{
  "norm_eps": 1e-05,
  "init_std_down": 0.0,
  "batch_tokens": [32768, 65536, 98304],
  "seq_len": 512
}
Below are experts of layer 5 (counted from 0) of a mixture-of-experts language model. Rows are named router (the router's row for the expert), down (a neuron's output weights, with its number) and show model dimensions 0-223. Each number is 500 + 40 x the weight over its row's rms, rounded and kept within 0 to 999. Numbers have three digits each.
After each expert's rows: a language model's description of what the expert responds to. This comes from a sample of Wikipedia text that the model never trained on.

# expert 7
router:492490525540546427508518403529436483518439542515487480499459495525484524519487490565479540415481451525467556533522457479440496511509494502530477464473511587495507518505533425513471493437431538460540552538550473555548528434547471522522467476570473470574446463483496578446465451569504444495547476509484489520525456491500511507537484538526455469554415576424459527559491502568441537445506513509499393520505458504482424514509492609563556572550507506477433534511536502529498412482462546498495483505544536476498525551539528417480427483446556467559468479464483544544440479522502475527525428526493547555531454528527481515524531497485500480475512491453473454532542487518528463550542
down0:521457456499439509512454438499520516461556516456484601501521553456492576545471507484501520540500569495462460482539584511538477456563537496503524497423465490520560437572479539476383518573563549507420467532498512482528518491446444511512543494490521513476544441489501475498484490519491450531483503560429487465487546480431477501434527507508486479438545475549491497506471503462517504502593507452529555578526468480472486447490513520486533507555477512613492476515523520500515481501556482443535598500489392518508539492522522463506602485393536502449579534528435463559493545497497464526509464455537481449508447458476490480439490494512460509468418542515500530541474512438537487448484
down1:586512472508524531507522491461465548508592461493517462533505465452488471587440487530536503493506449506488489460489520536534519524435484520554596540506530516489473570551478485456528488492509603453494458537513503459537546504509529561532500590538460453509575509504467509484456468457554515518533431477492481501539531464500420523443527447444481469481413490435534555515486553462523535438547476535551506482537449552484525437483511522589490464511508399485457500557499512493497554477481496482496525517570415470493497522476503447588517512513482530442495471451516507467441631500500427501466503547500460564487503498518537448548457456519459499448498527438431524525499579542485501434455
down2:474494476417475469561464456457414526529540468492526490524496504463583552598566498488496484535494579495500481527489431555525501501479482473483531487530585494559452534509474494443475502451523498536526528502436535514493466532528477521431455600501513513496510534481454482455495494471509501472470469494524538512524512525465507451461566393523558511486505531473483475452459427527554536542438489561480482450434492514581579498471496568634526459566535588519454516453541558459550481450541451506502504501507463484530455504564499533567502462492461484472482452485603562488508485488515539485531461489443479498503506503563424547490465485476577491529460513505479509478541467425448446505473
down3:471531572466450499446507449494537489492505557482520434464507491474529506512541501502551453482502529471422416534564461501571532513443441536527528461552485535546519529457530531546537495504506499530514453525506524524481467582517520426485516515579534512473448550486454467489494475512537530440500427534481569448494448494441522489479453504497374570525537551486535507539482486503439498448547452441500544496567509473522471442561574492516477480527500466515542514426489481576504501473514483525466481503521481481452514504481523469528469504444474546506486537588524545441472594498508454492545512481412498583516506542482544533484515510544469516538607464454458509467410389483502546437440
down4:472502506503512458481512481513565506518565526487494516560445566501479565472488530590567513416585497509495468470526515523532417502484423507552491484495465553482502452556392472513493496502476482511507494538550429463508489518445587497492523550596511499513429528478455511472494486466495491582528492488456477478541461460470502475412539495540486469496507475481527542492551538519421445466545477475483482483536531490550524491440483434515584498514545527520597549436424510500504462518464533478489456524530480423521528510470501410448560532502501543502461487526546455481489580549535487550482562542542526504566482406436517521486432484450528491516522441506509576448569492492516530427483
down5:505447523470496504454589540488481469573492496500423512541543527573502503464509457531403481535536497549476472519540511527496458451450459616518483507451523484529525468447486542513531548450538460509547510488510512566551522586473496464494542498548426506481458499524445447468537582536490481442481444539464477572465502499465488497505523479490593529517456476564468422488472481443498513458479500513480527514433491558519533529538452482507421523512529510499486445506602573441500415538520518480411487483496526519472465499492459535471478442542547496506513406484462451515495543473477525513580567470464468440515470527473596527541482453473550454434498560448503522508564522508519558486467
down6:498491483503506538511566459520461453506482543523533541561451519510523523462528465488482483471541479518466570455538471501522515533506538472506507422488497504572533508527460490493471514476509478449534509494493446518595557540495476585486509398484557485475493543513527496490513532503513449502562558520514526555543488497476503489570570523490481509456546485504445511509498468526439429435489438409515504533431520466490492498570589429536535476439549448507568373444439461509438463463531501469491431491572569400553502461491515512473572484551515512584503537538533508481502464510490470486494505459528512451606504494423481566551496471451488484473469502562469529509522460448464503589517
down7:470581536461521517465531551471484444522426432474465497500466373605525456441516426501541526468527475521510456445562593507477506463520481481527434508438481443534491484518519567469540485473561499471431576505570540524565420518472554500552569544600526507522480497515499530473449548529516571473500457522519505546471522522481539446458507483542482486501490483459513526484492534520463530507452459466431485528484539524503471503501520550576447520496431494525443458500524508461510504469545576505496579447569514467520450523485535398481500469480498445476463500508555509536505499546520477543487456539461450505502559541570551444465533503472535498459488447447496478462528551552545474458478
down8:517541486471539501513431487497459529475570459509529524487481462471419432547490477488510455557593489447480444566458536454608438530548474454480502469508424537482487570527486575469515502533498483495469463476492566493461499469481543519482505515517528603437468545522587545558525464503521530476503490607457528487485471522476466499451492553488525452545517482566471463478433547470522455500504547390495493541509524534570499520485450548440494475492502519483535505480480517524491500510511516503519563562473549464559534485456500529588479479457480462450456515490452523508530559442431519457527541467410492487521612564456513523532479493475442550488502435477427518481479472562505535461457
Table cell separators. Pipe separators, line breaks and dashes ending cells or list items in tables and rosters, such as after names or weights.

# expert 30
router:509420458489460520473465524449497494515528494497514538487440542467451556535469502517526459431586419495501506540468455422507515443488513495530496487478481504479477500478496424524476509440504460525440443558489398523586535409483512549578538528521538442419510559465503534478547512564462464478473549518488484540525459553457582507534528433562456483451556521493440540459499518541481520490460476472520498543577449585504506560513497551484481505518505438504556521482483439515513449500447486534538496464587532552564528519520497482493449487485423545545503540489539592524486471460573543558501559509431541451499506482466529467531428496486478518514487483549433521468559434492487448511487
down1:573527521493488482575498491518463617495583510533542492537402589467524449497454533524551492507515478612523522493401447496516500550456469492505594505480513493486534508527468497487510521518464512476456469541481501518483551512501541578501539629504464514521535502482468506501522518467572527512516408475536456475493575536474480501501504489463468416467436483429550522501467540437506476513528458508508513493528469500451492501520441496465533475528530454517537532487494502468466487444406477461416509523580470481481503558493469457562510550425473504448500481413508562467481541510493470515460460465528524590517537475547485417536533516506489512474443484473461567489477551527548534422515
down2:480458532481470552531467471476426532534462439509463527573472480465534477597529494559477497424528516547522480527478497514490515499523502462502452438565558516481479567484461529517472531534498543531439478544463495525491463512470463501493455645457526529449481560476476450560487488467487493472477475433468518440556488533518490487489555446558571494484517522469466493449473532501471599501434481508525443479448552491541510541458533499574435451482512581528498518457508559507547467512541436508478462552547532487495401469559497500468472497496480492473497455489559498524498458478508548545579515475438425438512496474578441517484567569509522459529491521546501585491595462526449488534461
down3:532481541513527454519435510491476492511554528539538444503488460470549442530475571473535445546415579452406439529499449481553500509450463498515515420612528509550517447505496565511512488485485481560500482531530557500462494513552464514445448481516440522548490515525418456469517426481465560458457447576492502493442499498471516530512488470479438569540510569534526480569491502452539481491498445450451477494581510512516560540557471483490445471560490428466580547429529508540484483479522535564500458504540523509532520532501507479489469457525453537481503470546500528555526538559494437490558494465428530455446460533461497509471490486519538518458594460448522549521466510416517502426535
down4:443470468517514460461488484544521492477523486528476537505479526519508579504488474511540499483487494537427529455478457542533492518467434555584498475533497616537495548486467538442532511455431524530483495517471480613543470551461529454498510503549511535500503449455522569467474484439492552559491461470463510440522471471487457516407583476509467444451519459395455520503542556452425423435547472430524463563529548504495480442406535560522529518469555536512513536475470521485489458503533467490525495512554483457491524541454534501470480466552509507493554527546487507518514507561457480478486489527484550463478564435449519624465570509481444516445511511449498524507564561537529441544510
down5:465503462537444461511509531468489442516480469500542446492498504525479482464495489504535508499482538585496554538509518440494438438451491648530469535451510472481492504535509513478527502480545504518529580505504502537509609542474495467462440508535473537490499536526482482494507508478466429476528499549555454532448474497421455494491461522501540516508423530519493465492544516465506406452609525476478557535490462480482466566472516494555404539509513528475532466571581524519554431447476556559445522505542487469498494481564496506463446531564522475509415445484457465507472490459516538531587471520432552461531502520498484481476525444532495479523482556411453563524549489561528592469429
down6:579510522474531465494518465473467533581472450570588463562478474565501474494411536454497513493459456454518550552472464524529534519529494491541518475520511497529567567493408515475403543490450583464521482460441453546579516489528522548499509495524496455463493525483524508501493443512464493446533503473489534500460513560509555518503524456483468420541523532490443509469454528472489522474488497465481534556489498436517447483590561489481557482442487477549542412519460520476525508421462487510551465502529582440527473550458500500571469479576439395611502485498506458486502518497480529479402494538396480520515504468558474515528517476495508531463456493531440564504543489489509520526465
down7:504565516460543489440546547493557443533414465487453512540557416559590485502495526486509507487499479512570412456537562436518515484546440516513544454490519484505470493517499519451459465512521516471453519522535563558534469523526584499498605522588455558513495471511502550418479550467531502526532468520536438534502477509525538464466528480481423461532452520462509524514503472448508459495482458397441547504514517528571466494433495543526440522518414519579487485524500549484463534547520529565537514510559503510493490488537582440494469528479483469502494468477475453485498478477486500538509450483449475482565492547578495461458458435490575509418536455476471534494531552557548424473463
down8:483492524458513459500428484491489478541543515523448508430510521412481542512482472519498537460517515432498437517492501471565521457493503462491490548561497543507545463500455570488531567533532469446455499499483503531530469496520471456460507504520530516423438433526466520448531487511582477467488488529479536507449422538378498430424457494532556446530557445578570493523507515534495540477530513474457537511511596577510459528479413528482464495554542520512477502493517530469461492483573529559558526551587504532467482519432480545563407488548528509490555542485476479552545555512481497469516579489498489556576542535432513456516436459488563475480481507462555439493527519478490455435481
down9:525549534463491491467516547461528428434507431540544548526470455490515526402487531578562500472554513493561519513552449429455447483565499484464438487476501505543500451413526492468499519481550539512429528509487488458488550493489494469516579502507533492501499528536486476503537473436495513548535504496565540439559488417510429490565473538516484506565453515531453557461500428513576501451578538497511571478490501515510568504552547495507531525495447413498453524505460418463477524457552477527481483447553520498451545493522470503486467471547452580470522533477492472506498452500544445491519480463567512476548514602472544536488473502508481444458476603481529471384483447496563497509492
Sentence-final periods. Periods ending sentences or list items, often fused with a word or closing bracket, as in s., )., ".; also decimal points in tables.

# expert 34
router:506496506517518462479403512423492506510519486531536496474492486461440539515508463512551475444503426560474541534494462499476549462537456441516522595543524567492459432532486482488454447423466555516487524533504424502540469488443479563576424516549601443455507505495480585476509477537483435509555507487459480431477560542481507403530532450527422435435437535466469485472461547568444519501492470515536514496548450559522458464479472497523511482508492504478546507469482527470509471510480526533508525468525558468564506528394538511523474478520462553523500541524545623543497508476573545497497527483402498572461526509491560529522426482466499501456525501516468493441549474486490477504498
down0:433478426498506496573523492511494536556583520480463542521522547519504532480480488520558552508500537494438519469507536512450476438508523482504589564415472485523534479554450512458449571532490519495419441459518484534505544533472553459524529481506521527516588537520522492490538452522502458517533593599410448433453498436467495479477468502510487480480556430553500535526443487475506592486563550486436587490568429454466441434582519499501487509489480481515541490575467454496481492495573505451522529502532476510471503442526514469481604531445488517454514482492437504554495532498572454499450503463490507446556473482525490451438457439485493456452493502545548513510498488441535508522514
down1:623562482467516533525517530524464524508494524510489476556469570480525467547498525507525514460491541499534516518418526526482511588443521542535520523491505539495477508559448419440527504561472558492469447564519508474493562444536534584501463616537515472501571475491497536465544520441503503534536451485489378440497600468509483500491523477421402457487438492524528481509461528474470501418492530537502538484495460488489501507479477496523479472527534439513440520453535513503525466413400442495452545552537463495539514543491463462567492525459474511481524456454539526502474555562523384510488485482533510516532496540465478408528516500537470482446519497494477555500526545501530478463439
down2:499472538416449491538566493478418531473534426465522479536447493562531477591535483561502477486532466569490488472500505549498509509513490516566481447510530485489506554476462528505438531483510534490455524474439525529515452507535485484441473623470518517434457576471554474503530512425487461447396457459504517465540488531528514474467542458600508465439550521448505541456510460531517584498430514550474449481461551472521503529493484556622520504508517509550493494484516542519550439534504458470506477460614499525518446450510456481440471482508485449495495496552536521463496432524468525528574488507415484430487471521540444498486502502558578513543484520515537526489576520471460520538482
down3:527513510481478514535497488483558546552570552522551490534479466514516437502424544479552484570467535446422471520489399514548534522421536561487562438534563551537474441498495521503546511501533526480502468478534501531492503515519537497439523514504489456532469537483471467487513415490406572426457483539488504461426450555510518523440474472487458535555496530471540422565458532529524470464482435446522551506501551486520519491493501497472521456487505525554585541464510546464465537493507515495488411495564524488492462514487535423534468515535508536536542498566508554494502529543516416464466518538383499480449502558470501555453455483491529485475598463488453526521452434437453558435524
down4:477481486542562416470513493568568521464502526453514499584497557513482560512489486559530528501544469495528487491545490549499530494520467528595484463422450636477474554519503505458490472514483527507526447529506475515564502542464489489489569448524478528518469430483505504469368531464479507488527488537428492510509450512441539486439506485534454441419479475462546592492498488507439440458531537451549455502559518490568461503447508507511538552496536449459558521532517444560470509542462559461424445498489520433549556523486531453470487478480401525546532509509512464534433579478486517520532555463511543492491495488453494536545478490511434534451500455447541560467521497503510441550490
down5:506466469460462476413570563412427471508491500563531465532536558583490471446464420496464501498522516516443532538462442507536403508486551575508451510438557486517514498563472535449499536478542445500482499445518496554527559513527451431445541499490460545454472499530480538527507525497454449486504449543437462539489504515470505448494534482472503530540488543544536360509508530529498477491566545480444549527484491494504535549519512500507383566497561524536498453544563550493525444577527545527449469504506520496511507466597417501462496490556496428501448419493510445543468481500484554522573499470507507522497549542494470453480489494517510474473471515533516544535542507501508577457498
down6:549547513529477488560444503482458528507506496543618483542484506493523500514470531554551528537486524561442536533515462496513505522514553505524487465433523485553519464504469543471491509491546599451493510402476468540539618514528525540514433527523540459466494529516500520555477460471518512494469499497536476548457448547516593454528545479510461443465484558483463480543518533434477458450472450425465462566393507414530450498538541465510515457404561481499545461519460498527519510468463503521544415454527511422533509479458488534535479553479439537609535479489487506454490505496442524553442473506495563457519458540455489536480486505515514558480453505504421517517477459457549448544454
down7:452508524473494575495467534423507472591502428510436485464548427554590488501449464452506519465512498451482444479511529534562520481495481572528532448445524505479478508565498503584501535453488554538437543518557530469568469498511547479508548559594461540512537491482484443459499566486448487457497434467544523563503473515501463529468506522507509517533504435446476488533518491435541543541479457460429528477474449453532484463481518529536483505490468492570498482534539502484517504532489546517514540483621535498543453496509550462510516468481516527562486499479542437581439547496544520531466483500465487438492541572454514461455446496453496473476535415487495506459576514553500452363489
down8:511485495508494486513432493544522455587542451521503502494461550441396466521493529541505470514581583406519438494521497421538496455497512425526426527486464557483499539542465525479527525558509499474417469492508603462444451415474476446460505534486515485458493460524538513480525510458525531502437503547516560494494417516458535503454451538478491474554588481546486516491452512542491473473535461441567456504560595538533491496485480555550499484439466501533574491486510489485475543521510508532549584480507466562470502490449461536584507479488527530407482523490513526542536532504500415480543544496459520497539582551470493543549476535531501457520531477549499462424517439518458492510457
Table and heading markup. Wiki structure tokens: table pipes, section heading == and === marks, line breaks, and sentence-final periods fused with word endings, such as es., ing.

# expert 9
router:581521442481580529527525511532481557595495532549562519522520539450514492470461522488595446468580561514532482515505450480542482542475448469463559449539525481511515533446585483497481556467532567460513466508524476543451441549449532509476506510489467499550431454497534468448573514495524469467545502454478527525394431479467519500468430476504472440502467480523568480543492534506450508443528528499474519539499474497533575560518495588559474559444537543487493499454508510527455501402518450408515474492567498425458453460537471443514505464474488487475479505443491520555482466510506491532486497459570525518490479494493436504539574466499578482468510515465508430530425482506486416502466
down0:447504459480531470482468443463427535505574510463494565505518531440479512488532485524493533495537533470459472534526503540514435431492504550449510504449476500475518479478572477515473541578479476512489447551483455565490467548486471452531455544499504547503526418481545460508492465549528475514508517493494458534498499443496503547504471573469459521522543468563511513499541590423505545506545492437499484582567478504463485490541500542488498541517485481555435468482470498477564486440512571451504514481470404491501526512545529505500508474440468562458556502549487448616400523488544508493502487513472480548427436523565562435443510433563448415495466521503495577576528527453542461588466
down1:538515427482474551539500508506445514518517518479520510558487551496561454548523517541490438489487521551547489485455545560529545521475491478510603523526495466556483523609461535471506561520514544451505413508507466475450505504528529583531499608502519444532524474539468477499489499472469565482437465429542501433477542486487468526432510426424463434488429521442510501550519530537494542476523426502504546491513468493466562464487488425486473465451541440448458544506495530500493482489438480493452522515544474455513499618512437425519518537441472447520485451405531589512481567527486491561469502520485481554504451472521527466537507481555445514523489532512510567542511559478491518415476
down2:486459507401451523515448486514445521531463479432544501525474512521543471581595486509446480502469445562515489472514543512459463489534513502525518511566515470504422535505505523562496528480433529447558595535477477494559520496501468486425479595491484545447455554508502434517466497462455544411432441449489543490519450541468523510423591445515637537501507544420449500505450491529443534487447489426433480507491534549509485488536509545548467476501514605574519532539543514499506502517506485517529510459548510512559492471457513525467509477527519476512487497469557533487534447520472525464540475485494398474508508515512481486497536511497603515599482492542483509491539495487479529498446
down3:445527572491493505489520489460587470491548509556539451420467500498484492480484507526557444513439568426433482508561397488544508529527450540470467505578546563517512441557518526527529445454465480475496470519530549522467502503554453435531455475523472464470512521475493560469578438521502552471490424599515475492446449473459541582475486523533377586480554552465530474515481484545537520465505532462497526512520524497485497464461485526492495456472504473569601513448539553520503475506445492548484464523497458501504476543506500428505475485506513462537473542480486500536489566469539448484526501522411480476516497497471525608496489506482501467482614478524400492467458450503478522505498
down4:474473543489499522473560547443583486557497550485539465498449553509503483454486477489539514475535452487470507494479431498559435511475444532570481463497455554498474556541505540496499493533471556523489463511463440446578490546475504463459496491575527475477432502531515575438489556498591520545574469462436477436510437459504495500440503533466425416517490470412548563517470549484490512566545506448465480496562502493439480450492512554484542544612555433491551512482458532497465493543488564514528543481436488527554524498481472445512475550500510563606490503519456484485528545551430473501488522482455503466464509425421545561462507486485511462434486454508443530514540523492537519492490
down5:453486577465466473463525520506498436525492474506461453511528564551528500454473455499494480465520545611437501522542470456497432460503480527457470501465536443487589538476471511471466423501497510558532483485504536552522569582582511476495531519588427512530516525598494488466563572536460452432504486498443418556548577511476504454509513496446525488540453502487515474491493506527486515498545547531508459478457453589525478520506474497499448515488553497494426478454499560537520494515484536490452520487515487512465516464520498544484439420554508525529469444515423418499494476481438545459537515491449433506505594518528555493544462441504558398538496516545521491543555540532518531473432
down6:572518504502531506526436458481477508587419522576514497544507520512533497473469517475546485526504496577517437502486462554491512590467464513561500457466487476522498440445410518521528520469518491406460459426469499493611526495562508467472556466508510435446500528545487512522507545434514553443546534528540589555520498502523468558547544497520475488481494537552409510534432470474519468491428528465442493507536441460454472492586558403464516473479510475486517443462504414561483583465508504489488441512554544543539478555477554489531486521500429538550478500545463526471539485501403483463479520491509583468512485467472479541476539420487486543483503487512494513462511490472497490552451
down7:482543442548519500509458536488530464561459471495483504511462450539515466490497470537517595500515500493512469518515567511501507469491498513505543407431475468460530430485499538516475497473500556470441507510589508525556457505506547431546504544529465581547450538464491464418429542508516524549516455495556521557450496532449517511461504450528497490556547435460494508434524496516472534535483449484449580505557527501550471488430482526463447533452413479534458468604518513482468494575530558455506569504485616471492454494489503502512441480480492528506502585515507457490475489579490537483477498512457507516468587545534509441442443498438506503458545458449524526419530510515611500472554
down8:516496520496475509473459508556509517445517504499518467495458508514472525585484498421452488565514554450469473456518485400548469441457492423453494556477485598483469543423465515454554513548507567446493501506483564521540540494453457481499542478549532530453568411481557587505477487548547431500552496556484549585535460555483545494433473519484490507548462416503507481488518537501478541451521547472474502481461538504499493544435469498496458554513503468464514493441528493500509499486558539513537542527529538579493480547467456555550497497512554509414555504506423546507523536448454461497542596529420499526540497492497516546500415493518517461487428457487558492450538528495532467439427
Role nouns, year digits. Person and role nouns before "of", such as bishop, assistant, descendant, Minister; also digit pieces of years like 86–93.

# expert 43
router:450538544491560470469488532417565476535452452518507491450483512493474443538508523517538472494494469544534555540519495553486516485477474513517569518483506600476465554582487442481415465518491500543478528535478405507554552482480474536579402512493511456482489458470536595469497449460457434513546530497469453402505537499479476473468512483560518433451462549447483454510497544537445526529543501472510510528488489526534474430492503541536587524553503522575469580535468466499458380454467524510531536452554539393470509417472535511513418507524535504513477471526513560490536497489556475578497441565498504503510488475521523514536439504458490564460511506516487517473548528463521491496463
down0:499458441529478582514496466464511505532567514444479592564559518447521505511462523556477505524487520477481518481480599490475495489490492506521587526455407424494523464501474498459456500536491525513423500511479453501483526551475476532541475552509543554519549471474474479518550461540473460534504537599449453456457511424460460476477531480484461479478537432537480503524511441390561527480588529492456499562558403511483489490564536493500506466546495492524461478506525513530455516420556489419556520518556404554532546473546539513537546478405538502424511446561484496562491520490517466473453510539506465468465471521517472433483487476528496483532518537518533538518485578447560480447494
down1:546519504456487470542494545605504420484459441518455495537539480455524402589506553492519531459513446494562483497432542504565488514459504502543544530488493485449485557528504490536485480543461545494460517533510467454508554507557492533528470625538516469478588432558463520479502451476558485555488443493501470482430504472540482461459534487454475427494462556421533521518505525509494551456498498529511518457552435555474525512479459448582435460496522503468403473495554463498533498418469509480498560574585459487511539518545491495580459543440514475496530526475547522468535603488512505492493480522454469541512452543502477434502514468511483493494460476480460553518566525489509449421525
down2:429467457420458515535454425464469512532505501530571516551482479467550482612560490577501494462514541567504436473486502523533528579458498487475491486557541439560497506476500499556413493506514554508468544521524498474526507555507452526452447627511494495415463542533507470492479454464497523486461505470485529501514552526497523584469519434482562548465556564473447543478487422518468527459448508545500461468474556468565510531454438481563426448525522517504492507487493592497480477545487483533507472480522510484513464431515494468449517499542413472503511504530582539505495485518423523533527449508404444452489525476536494540533488507496578510540510517513506557471547459407462520493521
down3:536495559540514440464527480485612491524536528527536487482508561486517457486506480492527541517405500465408444480544375528550469520413486479507565500548477540491442479524541561580481479498427542474542491505501489553535484559559481458469499517539502516487510510514465549521471454546475589469458461542443477505431439515477515480489453454523406544499490479444520525562506513548489525475536482431538539505541512521518452429553469539519509515530536528556528594457554465447466436479539501566517528560535530479483495485499521435502474479477468535459483579554511471435513567502509453514474500503401460514451491559491529524465522442501514498494506416466471451518454490475436493448490
down4:492537515471538438466538424551541498502525498511517483577411567515523521503472417546559525434524525511502507418503534526548478544464421582555458470481451513559435500520492450508489502535484512515534489509515491513514466533481521500483543449513482525493530511502529524419454494475538527514509513494432479449508447485485498469510574534521463462469518484388501605524559590499481465470511490480473510546555497523469472451421518466577540495553484502532552527509389474560471461513519546503542462467507448452537501471438507525475536445472423540507551524557498536435445514474452419488518518498546543490509500454424531533469464507486437457489509450508584589494569520565500488529501
down5:508494535478488464452559543462458517542515498517541469562501524612554515501481437533454498562499491522411560516545466527486468492463510584537492537458516486436534490495496549500429504438500471519487530489504501604543584542534461404471449512545430533451467514547467490486472518469466443525515497535421428495513506472498528467531500449491506508558508522479463483497509544521455458515563482446463503552481498589505507551500463512558415564494597557499491482541521531475462434560540505572445450525428499527471486508509495519481463449571459460491481449520443431457511505480490540548555488536462452541515550520450486490573443453461467498429431545508519532533526539461534521490468
down6:539556519515505600541484436504474488540497521549565503506496541522511479494466471505530511526473530569439527512549564483523574506480551525543500399488492489597574541524431528504438505597507496441520501428455505532488586563558469520476485452450532486456496514526523545405486539491548463433514492455532495555486503545492481474484524426490487482458531557528476483504501437573460451442520459433482477518420487432512481533520528447521516476447544503525523437482462415554510487426520522486537503512480554476536535490478521528505570520561502541551527499488517455511445476533478533510498482448490532442488493514399414532518504437483491507462580464535472551505492480479435502563447
down7:436517491487531479462481544446537471541454462521493430488490398554508423551474451475567578527533440532520451468493500495516531477521458502551500507445533501456455501516525532525532551480571493458511566518587526523477398458491561544439572498598450526519519459473519466458470572462506532458513442515561526547454532484547533460523455493504470436474518494413442456492499520507464495526518477417479516480490514512551471500454513522509483567462454497574475516580513437521513513547435587596494527504550549483545474473418582468515508494447487440492533526493517457557463516506554516483479525514438475544546534523531473508462508479462498474440471473464488496495582553543478517473491
down8:492491526438506511479423505495469475505526535483496524486537497494403448526435422510534513567526503469543439437451512490552444501474514475515527561503490543453514541519441528456546511511483528406469500488421524510453508439455509505438550510448527478500432456473519493505483487470561533496422496583487500465441503507473537507422402555436517481516463463567540474488461548544548470550539557492499578538547548513508500535438484558542520497441452462511519509489502464512501527521496513541536560553552546565492547520486450541549538493599538446482540522545535559545496550415482460481490493556416541566512562554465531502497397495526500474497509488462550482495480499505437480439485
Closing brackets and punctuation. Closing parentheses, colons, semicolons and table pipes ending a number, date or bracketed note, such as (2014) or (PhD 1986).

# expert 62
router:516551584532490446489478483485573466468487487457561526545466468502566558561497496545583477509416456525526551479556430589458446518483454510531502522496474561518490529511524526487446446445475570467530542450481381515498566584435520598499510493569530504531550492479466506468469447482470434519500496524486526553524475518446495471482496555554468448485473517511448505520451536446559507517508471520551450508497457527525453371505542545575532490531519543501471485529447443438464453512472515515458494526556502502574480484480513420490558470488477452547494479524505479505504527507502483552507514537548465485487501465552511475474459419504477555406468464461472480460542524448481467530557
down0:533413411521479513545493479499520497540520475411459554507539526446500516479500529513444494525541542490470519454478595516544439534511533504467514508494426466469537461524455508510443539560497503454471495508458488533515501565473465496488510545491554506531524486470561450534500461534540524563506505483479395521414454478453453513524542484488524513477538463562505487554473518463492562466495527477502530538598462449448502417546506513494551508580444448493468501470482460481544488536576532458523520451479436484508499529564539479399594530456554534436518432509494487544446556529479473529536465480501472470441518518495478446526502518495465499529458542527545548503464495466646561567450
down1:568524421476513504506480459524472509496524437532536535562547491478492476504413573538515505494530490563503548499451542509512500536437456480525601547462512536482513504572434551433501534526478560548468479541509479447538520447512553609515516683556548498466578489516543558482538445454527539544487450491511448447502542508512458522423486441468485432499429479440485471535516499524470480449523475487533553499488469546452555529418429532532509487488500558510459526503492469480491480446455501485505517526500439480552497507467536503539434526500539522501479519472554563491514607515538484508480442499449483537495505486491536452496532463517445506470504482506459565539479502487450460456449
down2:469468513433513507543452469522410505527474454415515525552519486506549515523532542504447447504547506479539446502527480539463567483466510495493503519490539488523471543493467555496471477467461530514491532551504494521505462530525450507466400659465531551485486533510478461523515513544521526489468452485506515452546452517472495511465528409526536515493462546455428476466431474456457530479399415489494490514492553531588554523500532545545436446536492585540530497487643503469520536526488485552439519538513510505521486504532559458456447511507521479507516474515594493492531441516465516518472494462445455467517468507525466530490489533557571430523486464551522542491561475454439558583465
down3:471513560449504489507529560407587515476526547557582523519482541495554498496531522499500510506477534437460416497517432556522518521502441504532507531551547562496473481493506557597576521496515540489536427510516510585505505529560477474479472512525393529538494518478489464504506451533458516438492432574515526461484374512540504566432443454529423597470504503502509484496485533565480445481515505511517494485482534506497487536503517494494497476501482466499567514456535542549514475525493492493434460508524449428519421566505519467510485502479479575485441549526469485474462534449508538489529484492386492521463474582466536416437523514539480439497553481436561487503441484503488529453527
down4:456464471484496482465583462500514455472457560556486488552390516506464482535529515502497567462455534526520491456515542474492504525434445538556462444507450569504502524512502478442541469512491549515461479520558510520538469556444594453533502515489569541492500459429493508424388461470504535589564493504423541510491489485491581477484488485511515461464476513465568611477521546568436493462475476446479475508503453556440554501436506514569550528528549454473521494461475519444505486501517561527488521508510477534572531520451502494516541443463441537520527522508545431524483466479515465510470490532511615491466538446422529522448464527489518475431497446454554515544504518505541444540506
down5:471513495481531496471564551405482497533541455518526448575511537567466502540409502513420481476584521563464509595524434551484473539477534583504513490476539501427517512514479542509489436468528441501547533464535466595512564561515506404475490508548435538485539540572498464491561546437503449478524507536450454475441486476426495451521466451523538487526472485534489467455476564466518522447561538469479567443460453569537509562493492509573464549469517558488482441532576489463484461548528540522474479467485521533495496516498505508502428465469441473541483486498447438507509501474482521487529520478467471510542500534391580511542490445469532436446465496532509492492514477512548530484481
down6:497505576501519541477465509483516461626480504527546462491503537566534461548484483539485521489521522549496474475469479491479507512526476487613550436476539494542509492574422509438525506554431528447488496446467471503498565550516505462463524522522559448477495500543539512468544485516482535484520540468579561536427551542498500480478532435509541404510511463472463501528527537472467515513458555493419457522481469502554448439557466461544549465501526472492499412491486485523484561363439497473559525522484529439517480478494470505538502522547478565581538530506515500537440487545485535432509507531407501448504530472506517521381503449521501490496476399507540519503478505494476474579451
down7:415543561480471556502454590449499421578471371525483524494503450544559465512523415482502517500484478538570489479520569519456490399470502505527512464429543500495563478529479481470492487460542523499476522548490551514511454482538544451513529547570491573460460475429448496463485571472519479504493437464531549528455476501516502448473548483489475460516491461463460488456531476509515573511446513413403517532499519512510506534453536539538457511510473511592481571569549495495504543551501612577550585459496557466510471504470515491484470492498491491499501532500464510545545517536497486493447493440451522498492540562487450420472493450450502512497524441485490522525543569493537460490524
down8:471588539487526420505428484511491508500534504452512456435514539459461491515504448496481517570509487453528464499510501478557499423502440431428531496511484535507494544566437545483556514464543538484402491521502589508466521456462540449510537547524508527483437455569506506480558438517507552490525534561533482473520474579423482498469445541488530427535500483546464482468476566483470479444552545520463500503533578539575477530456456563522477485485460428479512538506457505475504494485499519566543524557536495545520492526407443499570491504513467450460515554473548512524572541446497437482499527517446522546488573579472481518542414554485506483550501432449497450478500529494542477415489
Table cell endings. Closing bars, line breaks, semicolons, percent signs and km units at the ends of cells in tables, especially Notes | columns.